config.toml
num_hidden_layers = 8
hidden_size = 192
n_experts = 32
experts_per_token = 1
d_expert = 448
d_shared_expert = 0
hidden_act = "xielu"
moe_layers = [2, 3, 4, 5, 6, 7]
router_score = "softmax"
normalize_top_k = false
routed_scale = 5.66
balance_loss = 0.0189
balance_bias = false
init_std_router = 0.0126
lr_router = 0.00102
vocab_size = 10398
norm = "rmsnorm"
norm_eps = 1e-07
tie_word_embeddings = false
optimizer = "adamw"
learning_rate = 0.00253
beta1 = 0.95
beta2 = 0.99
batch_tokens = 131072
max_seq_len = 512
train_tokens = 730100000
max_steps = 5571
dataset = "wikipedia_en"
Below are experts of layer 4 (counted from 0) of a mixture-of-experts language model. Rows are named router (the router's row for the expert), up (a neuron's input weights, with its number) and show model dimensions 0-191. Each number is 500 + 50 x the weight over its row's rms, rounded and kept within 0 to 999. Numbers have three digits each.
After each expert's rows: "gets" lists some tokens that make up at least twice as much of what it gets as of all text. This comes from a sample of Wikipedia text that the model never trained on. Tokens count by the router's weight.

# expert 30
router:476413417477471454546444521471523518556435432544481490384521459467395472499411459493537487499477427446487530463544455428569578496586463415535504494540579535544473486463515495558501490438421492499506554639444534453362443474488505476469565528598505539567581519495461500433440437532489517445553547508483550498453519451560522499443487433474468494509511513493448605477443502477537426601548410476469474555524423447431484473470503540552452557572512505483484431529501478489505483492463563482569555559573536459525618404496560488564463467538452566523532556533526540555497418635462517562
up6:521537396550519469422457561522538470539431459537542489606513502585609613477582464586572489539468510598519444459439521513519586481497495553445437458462499480559503579432457417484561481525453436438521432501464514528582528422461488552640492474534529579566523545516524475428533529514462487542466573537518463479464500571469548511564470507511497549557492517477525504542447463538533420485526580451476479480532494519564431514444562562448476502466554554448424444471497510440556476486379442501524500444493516602423488418466518435549588507493528421403604493552544427495477509546532420523
up7:558437429576522456415476474534539507469532427437529555472478498416528538561524524550464618467526554450524456494566552475485439462434365379490444457571524448517447458503591523454451519449394461461445518438506435535521530575581468503576528461512594538474535532463504466492431502419523528461535446439496630550446436564486476445562493528479417412539425485380477482485577454478517500451500510505430558462542554529467547615554421417461477465495474425444486491505567532492495505526488487501573520457517571601413493437582533516502463434481473479518504515556551441507456507509509493505
up8:489513433500545520474554564625560545426502458438514479420471459482510586536562576551424459524538523445524554404521629481463440489490506479654487477387482432580447483369463558419530541514422597485511517480520445410540445482558468576517521506533492517601530552485569555551559465441531502484570545602493486477457498479546464518488470565508486483453546537532546553477522576529470543513505537411481519488442497425447521592584535434465473400525508595510534533516563497452542533584499499482574468522502461536463511493506479569628487496531507473513559458471471485542556505502454453554
up9:464499415445535497499573525446545429558554574488527472549462546519487541523526509466492530567490527497457461465411421527438428496473371497626439491460519543491559441421474580473638598563482494464521567482449531427596490556467515533470582445469559514507536517551539472589463437561534518443481538586515520516510480495471524466491484545525530497459500422515582628595428501456503485561390487452494503525514460493449518500417514469508540589604454434430554501460448448505470520428481526437393456476498423479504520576546370463488442567565577511498538509499540481526501494527519513439
up10:415517502523510491505505540396452557491454616564497494520534510530498401436495512492358516488475446516490537486479423496502556514466426494504404442425551615484547443523585590523428550569502565490499470510593442528610510560519461518486513551500522456479566561554540482446454421401592463554445508459360520493507544530580461446463480478562543576405413526506525521514472481433428516492520585539473518409505489499503416496480479538391525460564518560418429480478499564503456483583494442491532465490456468535513508469514579444400429527478531483592526467501506537467447491480536544453
up11:469484473513505536553495521446544505591555453521586426560352437588572482494561539585486551500530486479413453450482502529513470505477492481494522469486544490507522496450429522539523476535435500460490417565543555524476508387514468508521512548480579425574492578362516522489543554461513441483486529455526498444469524499458511505507496414574640451500501460606390515475495549513470460395541453495468452565490507396522504468531571523425400464572494429401499500557563489514446473438491495543492473576593426484522512491471461430569471602531538513533500489602507541486424473397470488422
up12:347561480469503515545485445500487546543517485502406620471554470524524532519578506530514408478483462482472558484437467437467451479531473394596451444482506467473422497504474525503411468476425469455432458464513428485529574519523390481463565540535490542536423519445545436523538534520555436458516491479604512524504550535536470450454486541511602475496382471445406407568557475619467424554521548526561452551618436444556467452526532490463576463529443542521397519520527463467529500519481478504505477541496552560482437482536487448534459559531457375529519508516532455423570521477555402516
gets: "al", "ic", "ical", "ol", "ial", "ary"

# expert 31
router:550474500496480493413479451456441456502431495503478467555454464528449514428409536478505380480515500491498564464458498511408505476594568554509520490479533510462422567514510472442442594467463522458384518498457588489433459616444418563545478499468562459527541580489509492438492499395490522584532490546478566524528475457520419434445503538543437464494535545467454515447555552556467540530515592599421459472445558486515454513545470450412568590470433472573418457553422464441501561512578556512554449488580425578455427506526607542499420513464547542468536479470488421487462522543495450581
up7:515512507566485615509583474539515451577475479433434489449501415491449518515566514519508477486554501424579465493450528441465502608602529555540480578421481480389432440493550514497424511559512428467523458578470404510489440489477550502529483446407509482475495425470543436604573532566502500462585493552585407530531543456501528488513500498577601466448530488468469485422478477486488550482506434484458405491504567639464528449490478498485484410600520466545535506465531487503579511624580425486515518447525459517505469466517517500362583523509505517528573484464536517495527584529522396529
up8:543551496479509571460586562545405489541459516490550562481459548446594520482460470432520498472620547454509510528420482436535405526417535519415474509450525551497477557493566426572450586550530484440551519463467436523488427471465475567437523421479589474474506475488453566484435410539501440412440433522458550472475500406524502467526479543557415431526482427432493462508432538455513496445476462538487464530525505510534473532485510481544579415540465538517435425519525443462562420464461447506554435428545514518476527343517498422430481514485568580482518519506515574443554403521400406485
up9:453568552440519658588497529567520471535532596500576591484560494465436471503492530581457533438535525545533442547497549495490563506516506467610612511537560486560551470471509550528504529565501473444530565498553443538426549512463519530569522574454480436502500512458536542474509452647476525460517536450540473455548484466487431601532443538499570470382486466472476455484491436517420555479455473396542476481539438529401543507502446451493456490511488539400536589431549436579539559540497511469518483505534496604445539466420468554517434495449481480518448474522445576481400523403555456474
up10:537623603463534522550500489530490489532534559488459606509445503412502471501532445470437464549508548524421560484450509481565478451595382447476471454517506590402492553455440506489511563431454528433555487456529515559413588495597458553483611542504434550593586560469520538530565437423521495473488600439555473458457537478465487470540461547600483562500407528487466458473569482569525469520433601497396496468446425474484483535528461511406472469471484419474516500464469473569528503523511489378518491440469417534514538433516485532561490576529499512390475427535473478469528482472490477521
up11:469482535552529506508443483566478554477502549532520473496505558465524500580508581515527481412539500474563525488418493502480448482489560475474467533547560440541563435555515471516651442417500557489559428489521414541479403462451528550410405519491584508542500444604485475483585536540494496365511491455455499521538500551560427454515522450567377364467520463432505508470458576523488535550460449502508532610528537439550538417475549483510469443456502544457452428523593504418479507552475463435521482561475403455427541500510459568528512496555495413588599462536538507527394521494509474448
up12:440570485532469507514423534467412542500540556511560582364501489459432441441500526499545476526497523523513490496438507569462535492487472448441370492606462552564461533486502569539526530541409549511427481569539525438553575542593476518430537467467521559616429492523522584490490485469513516456532551592472446408425523521454557522463495541541423499430494509491533538500459580521557629521433505527471491482479488421495460476564450488449457505508526423474534580492488495602529510482458479412508560564548557521529543455497466438556557497485496380416497489534476465461552640445542395479
up13:623428530498529465560461545516547496534544577508559590459459515483527632488464539426481492530444453554471411469501506431487482500455452521415518570517569563367526501382554449458537523504518537488454464387492499490444609463538462491503552538472470467581516422532527499566435513570457497551530511568504506488422568529454473514564449419546567591443490500577543569466601485451481448499512464569503447479583574468525490434486534429522441505548481502537444518466536478481468516494384597489523443471425572502507522531520479478464537561473490466521430431499447507585513607550578461449
gets: "ed", " first", "th", "ated", "ing", " second"

# expert 9
router:557537511454483475473550547450457490403503481541428581551560562554549469482467526494529445568504481576443394520443520577631439452418486488464598455514492437470455510543461529499440434592497378645558514476567463515567522419429464499585538532452499559499562504528439438529525518524541516494442486471512568590565534530501513535465473457639482454419537407584494510520482418550480476502449546462529516494501473521586483463476539429592443494482507468459506389512586519517471567491485441567467543493513544529475432381486511493526487451498562579462475560504536459528445518552513506498
up2:435524514512511514433506461506460531469427573426503488555455495472479503362506422521487470519495491510456491495530528541438573572546457548539389498519575632454481567519528518475465499527475596508444444552544472529548416454448427515445539436530497418494517543520528485512484414431473396354518540481520427428413504482452495518480495502518554552512432443632554538625475534492436550413499553512531426488444577512508603519618506479467507507561500469538459586419466478552526456510438553481452472590415521459473531548536484478538572503481484471537546488403470443416527525514517516501
up3:542483446517503513471585449470613501519512523522443363584506462415423488456486434570612542486533523462479555438537404509463565464544473431513500500565513547528525496486453482513468515493441549504544549480515428455523449379461577557454457459510477550535500486483462585525547539461554573523498545468581561557443513510495459484462473519507527473470405467537546425474478474429494525519478461510604478423459394436454497446555524609410567470521547443468530503513435633623485525513466411566504511497599526489462416495532572428500482454529597500510543502578527542508455417497544541471
up4:487463520502528486506609438625540552509555459450473561517452524485488535506536565495600541474533545447518532440524475452547543517566440516491462446509512506446564548439499544566542560475561487498577534536421537454497528587485484537552465399452497519481496558450448456450479566435485553387479522460491446521470474481520438496493464524530507571438440531448507462484457527426574440586506502467491545473599414448462484563416434454446601495432484500483426477451451495448526472482462496492572525425457572558425338511574521476589501492460498497376584467519453460488543496367429466558
up5:442551486464540506559493481501476549566426571532461463464516471453565421472549494432560528488566440487570511473491524490542468502596499564519464485535475499536563469477502524480540419555512506494486466573485448360468490481513424515567553571520452582517467551569473447480504524438434460527466583556422564447559550493459594635465468490501398548476412440588529497553562525458473540549515600511386554419472444511350503493545469542484507518519538467510550465586458462534486480534488523503505532497453459519477459520501534557373467592538491527644440512531523536539521485422544577564
up6:520447482616564508480396505540429541498511486497503541492451499487556553556437551557472560507504540449513498479557507521456526548511442589555473553597529434537452500474634469590539480400469593478441495456526502546494602486454559474422480484528574369479524512517491472522433478417489455527508527574439509496421471426389443523576493507509452428486417516426437435527465539523451491561505547545552485450392453542438495582516535495480509592457504432476538485499534580546506427458482485525510495525520480417476367541578509484498459434463496452492587434462534432430546559524456575484
up7:486544497459551510443502442496580503449507421492535536412504587524546466444594549456503522508413497486563540449540511525420548466542527577521481452522490521473463604484505459487545552434537384468627459492475493511380541547509552538454452511557519487497407497498500473425468542475528531532488508639567458554485539483400521533517469625469501405519546445548506540506530492519487439616440521471439519466496584439527526522571511490515459521518521528496553479547540547425520510536440471502478505469505518513446458529540524441540494570427505462429578452577622589530408362496509612466
up8:555477492484559505488555483431544401582486555392417500524457444422518463521597364571499537449465535460636434470550428446522522479480421473520452514501494477500500617486556545467562461513500461488570431482501461499539485412475418492522499518482485449436535540432477446519559567496424386496473497445440517489494512513403536533529443533528424499544425495609550476527458524491540474474457515477436477496475633427476590461514509618505427614541467561502506462523466521499492474476474457508521457508552490466496414513521510408443413509460513481584469484605523475501547413565469463523
gets: " the", " The", "The", " a", " its", " their"

# expert 7
router:458482424527456570505450421530500471536460488507482510513572458510434548479477461500547530489577579469531519484423570514568493521501468455522416561509470463545484583528500458609420462434562420451430565521573503508511534445499486565420490445597521550552399517477526561553544514518520515448410535554572372501477470492451604429484474507594463466525516540450425525551533503395578576497539496480558400466497461530459532405478437446574519500567507515470487552487469527546463403540466379392458607584489499474495470430462522446492505559534608487416462504512459525505500526489551478486
up24:528596515515538458465541480476469446557542395437475466438405446476475478454456399542445548526434425505572462514447464461538474429419393522582426550409487466487413508463494500513525479495477406465434469477469460554600488416519485474508478555463475480470512548557583536588522518467476368561530521614433515531494539492524443564491474561569464456487407480480492484472518538473483505550466518511491482507479510491531643440621566509499384575517524498443534568530527531535541433478438473557591552497492458526498499475566451395526461527463414542541456527538552466548535476504559575541
up25:530606483475524525463427533364466478488526537521551439410629475564475599484542462472504519577449493575505483561498501427544429442498515490608536435516442523430462464479535416508508493497428518440533519450538523420517564590495475451428395457501493432608530522554487559567449580413526512404515468510570437473460572536467477440525447416499527506436456503469518470541433383519436413509372527474527517510468472485580509432577490454476467498578547455467442476445580534588465457470514543478529573496459529500491485495574533521525531547428523505518513479528555458487568519519559477545
up26:552589403496488502512497521528531525539573561593513549407466545484499441478489517510488517497509434528498405572550465547503527472465475545453572472479523534443466522395508499382487484523547496490468478522521513461479544529457500525501403562473477472503554509491433515431415404531590468441513506481454542659431597507517461537553452448534511439518506456468531557434472553405513519538529625396524535475495380449530434459455507436518576490520525637467507478572501488458506500439560579508585445442480515537448448443560519553512561484371512554388537507474525545483461516570459514523
up27:457453472441529445535460470539519462532482513421491590499489547580579538534470514556502538483415522426505550486532489469558552450478444488600450539555457524414499503466466432498554522479503349476530476520443485522600479497562449513515555497489530493451474572461575470507458579460462513484490423544443474563529515431395423409566510553532490541455458496459408487523419433538512530603481539475434639593499574561409468554511482538453442492590547445479484481571467494447487468446562586562540557441575465472469536468543516405424465522531542462469525531554566510527523444558440409537
up28:511405461506555424525544500509568536482472521491623553554419486527639442518551473514565530495489475483455547487506501453503442389525439482518475413486481562460552437481506477513497404468513490506521462504491419481479447421528563425455510557571477455483471542522425505552438512532451481485491525580490504439421504426484479536467460468484514571442483564486481547496461494564511591589487478437550438412497372470604611505525419455407493408469614418525568529538519542523506581463504581516463437412434468518471550467530459571556549535500436486469458460469447505506503579567580446479
up29:518529405615503468493506539449496619526478562539522465476555392538524460469584513504421469398511586554616479444440435503476543423458560500605544552421541428485524498520487495488593486508534559485580516475494550484524452573529527432531537538465486503449495544492454447553438440557555457515521468523500480632552477524613477606485433471592446509464543435527462540461487581447484510488531478532509487478459469473508518440481549496481468441448515547534567445491474525436461458535484531515536412537422592541497506581520537612386498501503471482493421508509638568536470495421540508519
up30:546648416494520416531528451547510568523514459486525464453401524578527536464550488575454484564491463503556463464473497566513581551587490523472434527478532474440447549461517489486528552551497494417587574501514522596573486580457494462571482557448571520486462467506428510590495397387543492482574501530468482570527502564532457538557465615435494488460528506519571536521539487456531560507472481481349446452505470484455601446517481434480512536515513566457512474490494521491499576493461485475546510475370551484480460507487471614554583502434487566423548480549499483584439485438524373510
gets: "2", "1", "0", " $", "3", "5"

# expert 1
router:549489452480582534545537437633484552526582488490454572494468545474467516550514571386499527486526490505485470549541464495498426453529444437450555463517526504473465507549494498477476469558507451461428530558424451461474583454397492541456544507520608519465567572494458573480445512600584617546491588414579437480510520482514412453554482520453480531419461454465520461563528548412526505514559580472464570435557450500523473559468456443526514514434579437489592493627502470491512515514548449525526432453437501521448478453504554508502516494444527393408591399524423484531446473443514570510
up9:546520510587469427532480556492568542569552451563466507373583392421408545453528586529499543441466579501587429556464530504542525550490469550465469589552519498593513498468511498493512495528416520442522472497504505559527490432497573561538525467546549422505406498451530463483494474411524553466493485525361554565537485548533541530453476454534527492503446448530406543527545498518520486556460483475464530578483608529571433460610469496520535465573458554423566574548490530552492460569412449471550556574505469488451473482434493579529476469594554549464431525543612464495502496533435443535
up10:454461474585521461488480539537536476450439477525489471591548489509447561504525373423494543467540504611627479503501447517542469437482516401563472483470499383452431560480493443534522615453568524495471538487488456599515492444459435532563516547584512531498499477525530419516558565551482415510471480482495449500480553442580523429516470545508466495534451561550537497473560469463579550575447433496532600530438442475447608483503478505499479596473535483556506509415462430552497490480450471502565446565422433564501526498455456589413532506516539646483477511550581501528454532477566518399
up11:520467452436517440490552508483457458518504486385435425491532583520444540502541511445531631557412503479461454476486537574489493600535527578517457425498527499483481511485392427563557588449522453467536397481491541481492468565500479467467560569525506467492500469611584524497499601449504576472506485491498504526470402536538507534531499444552485450447502525595557561423499442497584559543480417470477506526529532497576623531461475630434424451502498534495444515540498483544403494494555477599464537519510488424479556417555486533570530576427544489487541491519452620487435531454514513408
up12:520475556518525529493493445551439559475487483578518529537488524569447424409435539460570531527514553482447530417430472506501438499467503483607569458509489480452519522478441548440525570489625540468565490511499476592509461492354490591440460507451435478460440487562516477497514476539536446531544524456557385558411553451526542518536445571535596586488480518476509416532480507532536454477454535509520531560594576499508508513486530542448396529482554449482500494586501548458530457424523581436541502465607485559467438444475536418521574504507560540583509483487509461629498508485489377387
up13:503476594544467500429593526512578572507502482504480539503490441520458440358511470521514511493564408451522447410565537455531493552450470438548482490458465555448420450489466543491531525496389521489505524474522544641589506489477557440485577532584552505484473492517564487507553608513440466480531486394536494500489523435398516403372461561517503468481454489561443450454477481449527575562434460448509496523531466441463505472460546517437560426434489558525508445523489405506469491615479537518601570497499485487468426509486484515536464569499464448516482363515552548465469518428602532432
up14:516447444497552424525633514482537562547526530446452530488496509481481494561569497407514533478594413458536492546438496493531454474494483471488485539502561512442545458422424480558463507537465486492527471573505475522574513525455520481603591523531536400516466489473481556606483507505493517474584500480495604624510516524493478406423493459551536560440430432516478469527476372497518497489525546533547534419632468479570425443539553524485591387535521457575460396545533471447524397406488527551474486514425408411504525515454513422562459544523536498433533474498468481568485521545505450429
up15:495494539499530418506546561539431539489494556408435483502462577472519464487498473421417588469401631544428403476482455520462455439630518403464454457505509567525486433486510413525569528376575540484460423484449483552443539574458520573491573487449521510438532514532517398448560497565536425462482557477601496521550541506536517518513482547539444536491392522498454500382530598433509450533529485537447543556487533487499548487590496466444447440496580504531561449500550513549505506478504476535516489471539432492494495530570410485423540486482527484476520420537506418569470436534402469544
gets: " |", "0", " League", " Cup", " play", "|"

# expert 11
router:410553551571534420592509544569511513557465434472547417521497523419498495481540436511494496463579516465466490477510523488461463516399560502527487544500528475469451513417412475539597547555460524474506519502459443425538464449469593533505546447580468495521426532511611563524476385448533528474485464459459453495488476553513522505548524511495605452498547474462504427472450442473488506554409467477507440427565499549446528481493511518416436480567456550532452372493547532559584557462452501565482558598421548486524446505419424521493428605546438405442500504616550442545435552532528529419
up1:474465537478569474493546487514503457603422494449544496488503485495545585480488573523597527515369452492577448418540492535477474326615500566513459475601464489527493520594526581471538487488517532496441508548426455499484470499375471534599585469466496528560498606551523369484393520475516492477519473503457530546464435487465501569532485455490498531545523420539549506519509564552450491450526573528497574419584569448499487487479516582531511519491538525563617516504477470559490473425470598497494470569511466603523350473494521514449489502549479426506509554472556482514484485554508514510
up2:453475495506453582507445436450525490498448435557443515495541365434506520515451446450517543532605443527436478506465484402595453475455412506509429476511542563398448519507478525584468541471496567519507525548505491496511474476533476484497498472454524576506538410482522421456441406413494377509503515498412529460499510475503548472427476522419462471444437477552445489528508518501454532415566541578544443478422518437506547500518499532499532681570441486519492593524449468596450543510515462482518538434527338458443451447558485483578477449411510582480500462426533526464522550489506495550
up3:412481501520534437499414603546482512520557509431377529519473515451571490551469469532479503511457511582463462518437523501498418607511539401547391559493559515465576507564635502527570539501511490505511474463478519554485592524579544473387550453537560532513501483559534535587508499465542436417519472453443490525404563473443473516567530518555558454528494440479439513498488590514536479457434607518502438523474431598523492506563520426466491434571483580515444536453489506545484500446556483489465482519485402480469504381494523590521502495550554391482507584516417457528563525456458419540
up4:533499540501489492440467492483493401463589436497532450428468540452658456487450541458485402554518521535435459476478486485535601547615518549527530464481460558492510497445484577571441552544455507505491606478517521479436502431495498480491538507471565501563464472550455542438451487461476457455503609474475475490423446488393599457501477479499490427555476591526506537474486515508457513516543508439428518560478494413582620487563537427516423530543490434391587552526546424593498467457520457493554483477546424492447483486538490497527516494535643468549597575412567424491549514516515521469
up5:556496518451453563506610486456374499462467453535490579560487490551444528476426516474462518487502538513548394575496433517500487466432529449484546493470523427470464468463427530509430534507562489486531416602512542535409584549582448412374427515530501500524498521462554480541468533561556588495499509491533477575511456425488399485452499518484466516518437558473497504505493483581393426444519529485464410509406479479527483469505437581544478495472452459465462527535448605533411489486562496509528549478542493414515590490504510467462512448470569370487506518457474570571582585615565447562
up6:511501501540565513477622578471394550471484451479493521470414551527487564591424563397424465508378471498541564477513481459459537456505536557588565443509473530537441548509586565490500473443473446489493530536597581515473477459459478412512488489426481494508550517492413508498559521515546545505495489510519431472502517501381432485478492493561452428537527534518555546592484498455399395480531509487489470477468458458562576502537491438484542491491502449480519506470571461492515461474524476576505570523525658329483436578509583451521541486531605509480538396520593500514427479499479539519
up7:647541470430477501378505431510542556565511414533451534450491424478588499572509539481592550475493498520514486488462532443543526423502554406513488517583538540463471528480484507448498399512523439459543436427499577473569555553482514457417533492535546531500552559485450482480467571474489483584493540550553518465437622499510555472530491545455489470479466546532459478492539518566519412456537546450478479440503461418491495581465414491476484380502565569575606473514432539498512502539519514576503562553583570474511347504522441486525521470512369434463501470527543453460526502407573504547
gets: ",", " that", "),", ";", "\",", " when"

# expert 27
router:410420550555467552500489449489580562455524419559491500495442465430526531466548512597557420461547493433475563491447462453466538428506562436567460434511518510484561444479516432425421541554456582517573480511470470527450487483523516568545453474541477503506478433545524508428469489563535565466526458577454513457492415498464523474564499467612490461545444448548478472506423576534486476477502566445411412423500554559458537439511442471560612392581540588420460513524551537421441402522588500447481545511495523464510515456580433482550524521458533521488548389532527482457465538560591560450
up19:576506506482506552464540481474476409497510496526499536470468509490557497436428530493473521564490498441473612576554585452513425498381471461540569448512496469500453460455622581522551482500521508468460550464553420489539439545486553470438544495508552509482563602442525469416559520473501458581453456542518536545409538447459476434495472563486453571467457460505538401542566482489446498474510463479544507443468414434482635468395456555504491572401540494482504549527512426530628479576445561459485455484596515556492482552462500562492512518573636462471416445475425558554478502532561540539
up20:502594453485515429455476541406532574509426458538592502475578450426458544537457514431512486501533484468438404553496480563573359455496386465560446487519485472520456376448611493531420512576583514474467499556499496463512408503468554500468468570456481526438525547450507486585456448595496515456553533521435622514566529553442522515518436484550537499511513480489553546456470468520547463485491524557510548523506476513498544464470472504484504477462552449522532481521431438511524481534498588572515497403520578524489469485573501580503572615516429513388514588513430420502461555589492397496
up21:495398529555540452492386456436534517443538441462533440498555554534504533454484552536532511521505428351473438558561580476425505458398484498486482593441502417540433567461511569511444443482450452471521448465562453456508603505452542609398475449465629474514455502520414556528466506499515503530444578495427507481424500443466581493554454440499412491472500491445439490499546456488517585477518503517405507538545422526547491494428453509498514450531450501499530469485432443491509470535550414470525490564533504450482538455536601441516426621492449501488407515590416505507536514500575537515
up22:545494460560501589559518545446498523437493527501571477442480589436541505530503460501477535461483490510548536357487559441437504456455494526452491500453500426580453504513543555510542519446498552510470435507566554485528507452456487452534489434488473555483538538470449454523518583476555519485507503485555475456440453525539444489480498457396501576455411475598520458531514516403540488525553419516510496486500392559509533443534555471494516524471540568431470531383502519449566454512481571553490511470477616435490471631429537481520555473563539546342563400578654560483527540538602468562
up23:484462428428543525496521545501435501382461514582499543572543521509559524558433522476555576499506575574497413448521424457555494623526497535504533536535540456438452490512443504496520447577542539460486426539621489585487473492472540473546604495495548493556496468476442462520468615388490496444399512590506445514462462513534465596512467475536510531495506393500554491486446487469401518568508529510464593439497478496496504437583506522464596630483440542472466466477541498492452466459474594562560504483454456532501625472480511525533449627495508469578458483514581537518438521556434503551
up24:573516569547512521493474609475499529580485490488513554479511445620476443509520491486485430484517440623438621535525501509540415515524480548462521524496556568469536471550389481480483492528475450477448449513463451549505434543546489484544593522506525531386486523532509494494481570503426500550543477584483486510456514584505505469523462485551591543455455423512480483467578521653435477457485452532463518589429417521563548458488555463431559570474590444523539437532539470508489484533567581534496423527564492493482472494576433530487404598547435453551551471540567563626532482401542526546
up25:507516417459534574602497480461501537424489500566532580416495486508475552518498501508468532422563423565484494496425561452493395502433493555499501567546513541454488566495529554478442456520498456446517513450509438434510420496511540514545518491359555502500473497442569543490548408482542547540494425567530551526481627491485500524463478526583406497470468438428510505555507492499551493470469490418520486479433420549472583521601432463512602506449496543524509528508619448470581465480455476478461534417468528592504539544609560514468430530564450504483464419475628488510479558344480518522
gets: " of", " for", " with", " all", " over", " al"

# expert 10
router:456507521504505491496465498486611471433521537470595465540505562487420438481586502486547475437476550546510391515504512556441534471478507482540475339473511527483506423536552580555485524448547512501553471551588569447573434500567515475489561500524465447522568453513509533475480474448493449456595434472528569504553434411570464425482507549465479539463402552603366554506395569530458490544526550485417528571454504488577559410510448577536472473496545513510536430461421457493534418449501496573538567421550486562422473502502560501525526455517503425483496420480546546415520520413565519488
up20:528522542512463494402513522503448504558437451532530462367475501484482411474574520514489423560499404441557527548492526430398495580433463488559539470433566485592470524408575458562495508521519616493519374487498476534414537517442477583458478546590546488496578477460494471477473475508438393453536478463537409459533422521448495424559473360523448430395459476524533510558426545532494507543503573518482533535497509383424434417454506534504526486489558431497532523512514523479513507519488442463475490468454610512498542462496520467454566548514503547424607524482468448534434442514484437520
up21:412499544493481459531473465539525569507442508490481432529462505487443561513534490530492527446401545472507504442559380513457413524512443534400485472468552444542423590498478487534423499511437410500457487513429464575365572495503488515528503456437494499572455492534547418560548540504420445471515447504527385579494442619508546486499483478475556520506567448435495463493552484581497455520580472520503488546552490473534552423599533555559605419491497478488416543460487461476514398452484454478506430558594524499428532600571498568478430559504393476495545511501524440622514536555545512493
up22:466478432493482559484498633545522531516536500616438549577489557557409457475468409493514494523588525568496494474534497470530505603511606505505545495491556514497538472464435514461562540452553473456472474520521618503550518576578555532443463540538484491549483474508568519421568559475463484472502597535439524526460544512490510544502457504559523409452465516568602462464595417474509443447472467469414427583449507496532484499480501549485501468544476458557535462483498534483474513633507495421536516488437427492449516534485462552398588610474479412623472439555583500620460453509511442465
up23:469376511558506498448516503509451530650559528547522495503518535509481497549565456479489545524493539451450452477495466491477626482567480605484523562520550443428438519537517549550413478544433459501488422498475491414607453439511481532452516529523559572489526526546530530573543489543494484491566576513545540517576496462532519404501460506581521444413499467412532547436461513563616507559448520411533451468534500529504551397487392483465472478454602444496431537514472514610474431405497506517537423471507478501571496543504553475491569516535512451494640473528504461562463467537535375447
up24:518525465478476478443580484440533512573424425508568498477560562533514480555382515422516441463483473458506519388519355413424448563447483428571393492510491510517502512542395529460577558518513500453459474493441490535521630475502461564458613514555479463535539559462566438493520482524513551417521506520531492511407623496459447453405472402541494482424532543455513498502579546512472520490534504435538537482524482374501496439530473465493498438600458463451521535426543565511509486448476539463536521578512443481553486534524504542551549520516470443429589559502524442501435418487494401483
up25:491636503508518558539478459457498475509531476555456475514484564407521561441342525484512481572540498516468491447426389495476544541405566507412466488428532463461481493382505588460579456500549420484455385445403516510538493558433424521487511464567506415538463479492487468493570495416563520501465585475594479558490552443474492473450467542568522505482504503549509496436407431394519542468488514378486585437458572496496486506561568476538458484477460459493509434464481485573576504479558489491609519528460465483556518600467525456501526546455505567503578441520494451544463598497493497508
up26:427489443533511425473510465568464522559410593497497465492536477517534547551546576426429490537504485465516509455525581452471499439495593474450416497496532443559490515529467508525506460452483546459496537374533449466429472498530529468541520464582533534597524507523468534499512453503528511405586546493384523585471516530388416434470483497535419497516428370591516575480440474524569565478419551483541533519565457490421510378495483498491521500489600529435549504449563593518464503536611568422548516522485500523529475448451543528487593498489401473544497534484639488558464541555537499483
gets: " in", " on", " at", " into", "at", "op"